{
  "d_model": 192,
  "experts_per_token": 8,
  "d_expert": 64,
  "d_shared_expert": 0,
  "routed_scale": 0.707,
  "lr_router": 0.00348,
  "norm": "rmsnorm",
  "steps": 9367,
  "dataset": "wikipedia_en"
}
Below are experts of layer 3 (counted from 0) of a mixture-of-experts language model. Rows are named router (the router's row for the expert), gate (a neuron's input weights, with its number), up (a neuron's input weights, with its number), down (a neuron's output weights, with its number) and show model dimensions 0-191. Each number is 128 + 24 x the weight over its row's rms, rounded and kept within 0 to 255.
Before each expert's rows: "comes after" lists some tokens at least twice as common just before its tokens as in all text; "comes before" lists some tokens at least twice as common just after its tokens as in all text. This comes from a sample of Wikipedia text that the model never trained on. Tokens count by the router's weight.

# expert 40
comes after: "-", "==", "|", " |", " the", "\n\n"
comes before: ":", " of", " |", "==\n", "\n", "==\n\n"
router [136 147 137 178 171 149 147 133 131 144 136 153 138 153 101 150 115 124 125 129 149 166 112 137 104 121 173 135  90 122 143 133 126 142 134  78 117 150 107  98 117  99 109 128 116 141 122 159 103 168  81 146 143 131 118 134 137 168 126 165 167 123 127 118 141 146 115 150 129 107 178 135 134 133  98 150 151 112 120  93 145 124 143 105 142 129 148 141 178  94 120 128 144 106 149 114 119 148 123 141 120 112 144 118 139 153 133 113 103 131 160 145  96 105 135 138 172 171 120 113 110 178 155  95 124 109  98 119 130  85 151 128  96 128  95 133 116 126 176 181 131 194 146 153 133  89 143 144 134 133 130 193 125 140 164  79 124  89 144 146 107 152 101 135 136  83 189 122 136 124 119 147 131 144 124 144 153 134 152 127 158 120 140 146 119 178  59 121  95 147 136 137]
gate0 [148  76 190 128  72 176 140 103  86 115 128 126 132 151 144 105 129 205 116 176 124 160 132 125 115 122 136 139 131 121 133 128 146 124  91 136 129 117 121 150 127 132 133 101 146 129 140 126 119 115 128 111 124 138 102 116 102 142 136 129 133  46 134 113 128 118 127 151 129 104 134 133 146 141 122 131 136  83 127 103 125 112 173 126 129 113 108 106 134 133 113 154 153 127 114 127 114 114 170 121  92  68 128  94 113 133 165 128 129 146 106 120 132 125 126 117 107 130 124 149 128 128 122 128 113 100 157 132 146 123 126 128 124 104 105  75 139 122 101 123 102  94  57 158 141 144 142 178 119 104 118 188 137 139 147 143 177 129 108 130  96 126 131 185 206 110 128 162 138 126 141 108 167  96 129 137  99 135 101 134 183 117 120 109 125 162 142 114 120 131 142  91]
up0 [142  91  69 131  96 140 140 135 154 187 157 128 141 148 165 179 138 142 199 137 120 106  78 122 120 117 101  79  84 121 128 113 142 118 125 133 120 145 138 116 144 165 161 133 145 115 147 193 123 112 130 105 121 124  83 135  94 111 128 164 148 120 126 121 155 127 141 101 129 129 110 139 132 120 127 140 157 109 125 114 129 110 128 130 150 127 136 157 113 131 163 123 128 119 119 127 137 127 124  99 105 105 147 151 152 123 130 119 117 120 107 124 155 132 131 121 194 127 112 133 121  87 122 133 123 125 133 116 154 129 186 120 149 139 107 139 117 125 155 137  76  96 125 109  94 127 159  64 128 139 166  66  78 148 121 134 142 118 113 144 148 126 134 117 160 141 123 125 130 127 111 136 120 144 131 135 160 128 126 108 150 184 127 158 129 138 137  81  73 214 137 120]
down0 [135 103 141 123 141 124  46 133 164 123 127 148 125 129 132 103 123  98  77 117 129 130  97 130 131 152 127 129 123 128 162 129 127 120 161 133 141 147  94 119 104 144 129 104  86 127 103 180 109 128 126 181 128 127 123 106 129 142 128 132 101 102 142  97 132 161 127 128 136 159 120 179 158  88 139  91 128 141 115  76 138 120  83 143 137 144 116 132 138 129 108 151 140 110 132 126 134 132 122 161 143  97 104 181 126 152 120 182 132 134 120 128 135 108 100 128 127  36  89 140 105 103 104 208 128 156 103 117 135 137 135 105 114  99 145 128 116 156 127 131 114 108 135 125 114 142 137 135  96 123 124 138 122 186 128 137 107  97 118 106 140  98 122  98 112 150 137 120 134 204 146 127 121 124 126 130 122 139 134 142 116 120  52 103 166 133 120  94 173 131 130 116]

# expert 38
comes after: ".\n\n", " |", " |\n\n", "\n\n", "|", "-"
comes before: " |", ":", "\n", " |\n", "See", "==\n"
router [153 135 120 166 164 156 137 100 122 149 107 141 176 139 103 124 165 129 147 146 119 138 122 126 145 146 131 142  81 134 170 123 104 108 113  94 107 163 104 120 113 116 141 114  74 145 150 141 100 138  99 154 166 153 133 155 153 179 127 148 164 172 146 118 138 133 146 153 155 136 129 137 118 160 102 111 154 110 128 108 148 115 122  85 151 187 132 125 126 135 144 142  97 105 136 116 131 125 123 121 108 119 106 125 154 148 147 132 143 143 133 111  69 116 149 140 151 146 179 130 131 126 143 133 144 109  74 112 128  84 132 158 122 140 123 148 138 109 187 169 131 183 164 165 123  94 112  97 144 131 138 169 131 155 177 106 180  91 118 117  98 158 112 126 107  99 158 115 126 128  96 133 179 138 110 120 110 149 122 127 146 130 122 116 111 159  73 171 134 128 136 137]
gate0 [140 132 147 134 132 114 126 110 118 112  97 185 134 195 132 145 139 117 115 144 146 145 174 113 127 113 150 149 127 149 130 119 128  92 117 133 116 122  95 128 127 130 156 173  95 113 102 108 124  95 133 118 121 182 141 132 135 156 134 111 126 124 147 107  61 143 112 121  72 158 129 128 149 121 146 142 134  69 149 180 109 136 147 117 167 130 164 126 128 140 120 151 113 130 129 175 137 171 118 141 138 139 128  87  84  88 134 126 100 112 190 126 105 174 118 149 139 181 127 120 111 133 165 180  98 131 113 108 126 129 115  87 123 123 167 131 122 133 114 133  97 122 137 123 126  86 127 109 150 104 196  92 131 139 123 132 159 124 139 142 109  65 112 128  98 121 144 109 110  97  73 133 126 124 141 112 122 106  84 143 138 129 132 117 174 127 101 136 130 128 138 126]
up0 [137 131  96 127 151 114 127 128 119 172 157 114 115  83 152 103 133 173 130 127 133 118 167 146 111 121 115 120 117 125 123 139 128 138 129 146 125 136 119 128 124 155 116 128 154 145 128 187 166 137  98 110 156 117  92 121 174 144 119 128 165 126 108 148 128  90 134 127  95 127 117 120 110 127 133 128 127 106  36  98  66 154 130  83 169 138  99 112 132 129 121 172  98 130 160 116 128 117 127  83 124 114 124 134 150 132 103 128 120 172 117 129  88 109  94 117 196 150 124 120 129 135  14 133 141 131 132 134 111 153 100 130 151 119 150 145 190 150 140 112 128 113 125  98 129 127 129 145 106 131 131 125 127  93 118 172 117 128 121 182 152 117 166 110 116 121 131 129  87 135 133 127 140 144 133 123 128 122 130 102 127 109 159 147 122 125 162 144  80 159 129 116]
down0 [124 128 136 139 125 197 108 135 147 129 128 143 171 124 174 128 133 175 128  99 141 159 148 139 130 148 178 137 142  90 141 161 127 174 165 112 186 128 155 142 137 135  75 116 101 137 133  81 135 124 116 112 114 140 127 126 119 139  74 165 137 179 131 113 163 119  57 138 121 127 117 135 119 135 104 135 150 102 115 120 125 110 124 150 133  90 154 131 128 125 124 126 112 146 127  57  94 159 124  99 127 115 114 170 105 121 139 126 158 119 128 135 128 131 117 128 132 144 124 144 127 118 137 132  93 128 120  83 110 130 127  95 136 142 117 132 114 141 121 130 106  45 137  84 154 145 107 127 131 155 184  98 126 134 154 130 157 148 139 195 143 105  91  89 135 174 100 145  96 125 128 125  94 132 128 147 123 129 170 132 141 165 128 131  99 159 139 139 137 124 133 130]

# expert 78
comes after: ".\n\n", "==", "===", "\n\n", " |\n\n", "See"
comes before: "=", "==", "===", "==\n", "The", "-"
router [144 121 103 169 109 124 103 114 128 183 134 132 148 150 109 137 145 104 160 129 142 151 119 104 149 120 165 121  87 153 137  99  99 188 126  83 108 147  80 118 146 107 115 110 121 139 128 122 133 164 104 146 147 162 120 114 176 173 139 144 161 155 145 117 138 156 118 149 141 112 160 170  91 148  95 101 131 130  98 106 133 156 129 127 154  94 116 146 139 119 132 126 130  93 109  97 137 146 107 129 131  92 146 137 169 137 122 104 126 132 142 117 160 101 142 121 147 136 124 135 140 136 145  85 155 129  91 129 100  90 159 135 105 114  92 119 145  90 178 158 107 163 164 143 125 103 106 125 141 179 132 173 136 133 156  90 130 135 152 128 136 195 115 188 140 109 154 104 132 152 111 105 148 151  94 135  92 127 131 101 146  94 119 106 131 171  94 143 133 110 100 122]
gate0 [ 90 118 134 132 138 158 131 122 114 122  67 118 116 139 144 142 129 162 176 132 138  55 146 146 133 125 130 147 102 110 124 111 140 127 113 115 128 121 103 134 149 123  77 136 120 134 123 113 128 127 137 127  61 134 116 136 122 122 139 144  79 104  85  68 147 123 119 108 124 131 135 107 132 138 129 162 122 138 145 131 131 118 133 116 147 106 129 128 175  72 147 133 124 122 137 121 135 132 115 128 141 132 141 149 134 135 167 127 127 123 129  54 138 127 108 131 125  95 144 111 118 110 118 163 135 106 158 170 153 128 128 137 141 128  97 138  70 179  86 149 139 126  79 193 109  63 103 143 122 128 140 116 125 105 140  54 136  99 156 121 152 154 125 130 196 137 116 100 131 143 149 136 135 142 103 138 106 125 113  89 122 102 121 109 149 113 121  67  91 134 124 127]
up0 [131 136  91 122 122 135 125 123 128 149 136 119 128 122 100 157 125 127 123 102 114 125  90 125  98 127 128 127  87 148 144 116 162 102 129 126 117 162 111 129  92 125  96 125 123 192 108 127 128 155  91 127 120 115 142 149 110 138 123 102 133 118 147 120 115 185 141 128 125 140 151 131 135 122 188 123 109  72 150 130 131 131 133 122 126 139 125 149 173  95 114 129 109 146 126  35 127 136 115 131 176 193 128 110 102 170  73 133 136 139 119 123 101 134 119 135 112 139  94 162 116 169 113 205 125 144  91 132 132  86  89 109 137  95 124 102  88 141 164 111  76 150 132 137 124 125 136 122 129 136 132 141 118  95 130 136 115 105 112 123 113  87 133 183 173 116 111 136 167 145 117 123 143 159 132 134 133 126 150 131 138 132 130  96 183 154 119 131 108  75 128 144]
down0 [123 130 142 132 131 130 126 135 113 141 127 158 114 128 113  98 122 101 116 136 142 106 114 193 118 131 118 106 130 134  82 131 128 120  88 141 113 103 131 120 114 123 125 135 136 115 137 132 129 126  60 124 110 123 129 132 136 126  91 124 127 135 124 100 141 148 154 159 136 110 117 163 126 124  96 163 124 130 132 109  96 113  66 125 158  73 129 119 148 117 124  96 135 141 130 146 145 131 145 148 153  94 125 121 150 132 131 142 157 127 153 183 183 124 205 103 130  97 139 169 183 129 144  59  90 100 126 150 135 128 128 153 135 125 154  38 137 136 153 121 130 138 111 125 108 150 135 128 124 173 132 118 141 128 127 217 125 135 135  95 173  93 136 171 116  78 144 160 145 126  85 132 124 127 126 131 164  97 118 121 116  98 120 124 126 109 117 129 111 127 133 129]

# expert 100
comes after: " the", " a", " in", " first", " The", " second"
comes before: " of", ",", ":", ".", " in", " and"
router [104 140 147 132 126 115 111 130 188 140  79 151 125 133 121 164 115  95 137 148 137 108 113 119 104 162 142 122 143 120 137 153 132 146 105 123 152  99 119 124  76  92  94 142 145 172 150 154  86 150 123  84 151 100 110 165 160 152 162 127 161 136 139  78 155 148 112 138 139  99 182 116 144 125 111 105 148 119 119 128 136 116 118  96 151 115 125 146 166 143 177 121  92 109  80  91 127 162  93 109 123 138 157  90 127 111 134 110  77 137 178 131 112 125 144 123 138 164 125 108  90 116 118 114 112  90  96 150 162 117 112 127 133 142 133 111 120 153 163 155 156 133 152 145  91 124 108 122 129 138 119 144 121 156 174  89 151 126 137  97 124  91  91 113 130 125 163 105 171 130 114 111 118 108 117 144 123 160 136 119 126 117 138 103 126 194 104 171 143 139  96 144]
gate0 [145 113 129  36 131 121 118 134  79 136 144 137 111 130 175 111 142 202 135 137 136 140  89 117 139 128 153 116 119 149 126 129 169 140 126 105 137 141 159 183 127 127 158 111 189 131 157 129 113 125 133 124 144 111 141 127 104 104  70 129 160 120  44 117 125 210 121 161 131 141 179 141 178 118 133 130 135 140 118  90 118 123 170 131 147 126 126  81 108 126 145 121 113 164  93  56 124 129 114 129 130 128 106 105 117 119  91 127 154 125 134 134 165 123 127 143 100 134 162 131 126 142 150  89 130  98 171 128 152 107 122 125 148 118 131 129 107 128 132 118 134 113 160 131 129 126 146  80 112 149 134 136 117 130 155 155 129 124 127 152 110 124 202 102 121 126 128 102 147 136 147 125 120 129 125 111 115 118 126 121 117 121 157 122 121 134 143 137 151 129 143 151]
up0 [170 136 135 125 128 122 128 122 119 114 139 133 155  67 135  98  69 124 127  90 103  88 128  79 102 151 125 132  66 101 129 133 129 112 129 185 124 131 139 144 123 160 140  83 121 125 134  95 138 133 116 140 112 156 153 126 122 128  89 127 125  99 137 113 149 173 185 133 129 119 121 149 128 131 121 108 149 124 117 128 122 129 121 134 145  62  92 130 165 117 113 125 119 126 102 135 131 124 104 127 106 140  93 176 115 112 125 136 147 119 118 128 169 103 120 133 153 120 125 128 115 145  74 126 128 126  38 118 137  99 128 136 129 119 130 115 135 150 135 128  77 146 144 116 130 126 120 103 129 136 129 177 155 104 137 127 128 136 124 140 127 127 102 131 113 124 147  57 150 115 115 112 163 117 121  87 140 126 132 106 164 136 129 154 129 124  48  86 143 128  46 131]
down0 [103 121 177 128 125 128 158 170 123 119 148 127 196 124 118 129 128 121  82 114 151 128 166 146 152 138 101  71 119 159 108 129 121 130 102 127 136 176 105 136 140  97 141 136 115  89 152  93  89 148 128 127 119  85 149 149 109 105 131 128 139 120 142 147 128 152 136 126 117 127 159 118 164 138 134 137 135 156 137 105 118  99 142 151 132 112 125 132 114 130  98 104 133 161 165 130 134 126 103 126 146 134  28 140 138 100 181 129 130 135 151 139 112 133 133 158 128 114 143 104  97 106 134  76 128 113  94 145  91 127 110 127 178 127 103 192 120 156  43 198 132 172 127 108 111 127 135  81 128 127 121 142 113 136 149 128  73 132 127 143 108 101 128 121 154 151 125 141 106 128 152 110 114 125 118 102 124 130 148 135 137 142 112 162 139 129 117 135 152 134 136 143]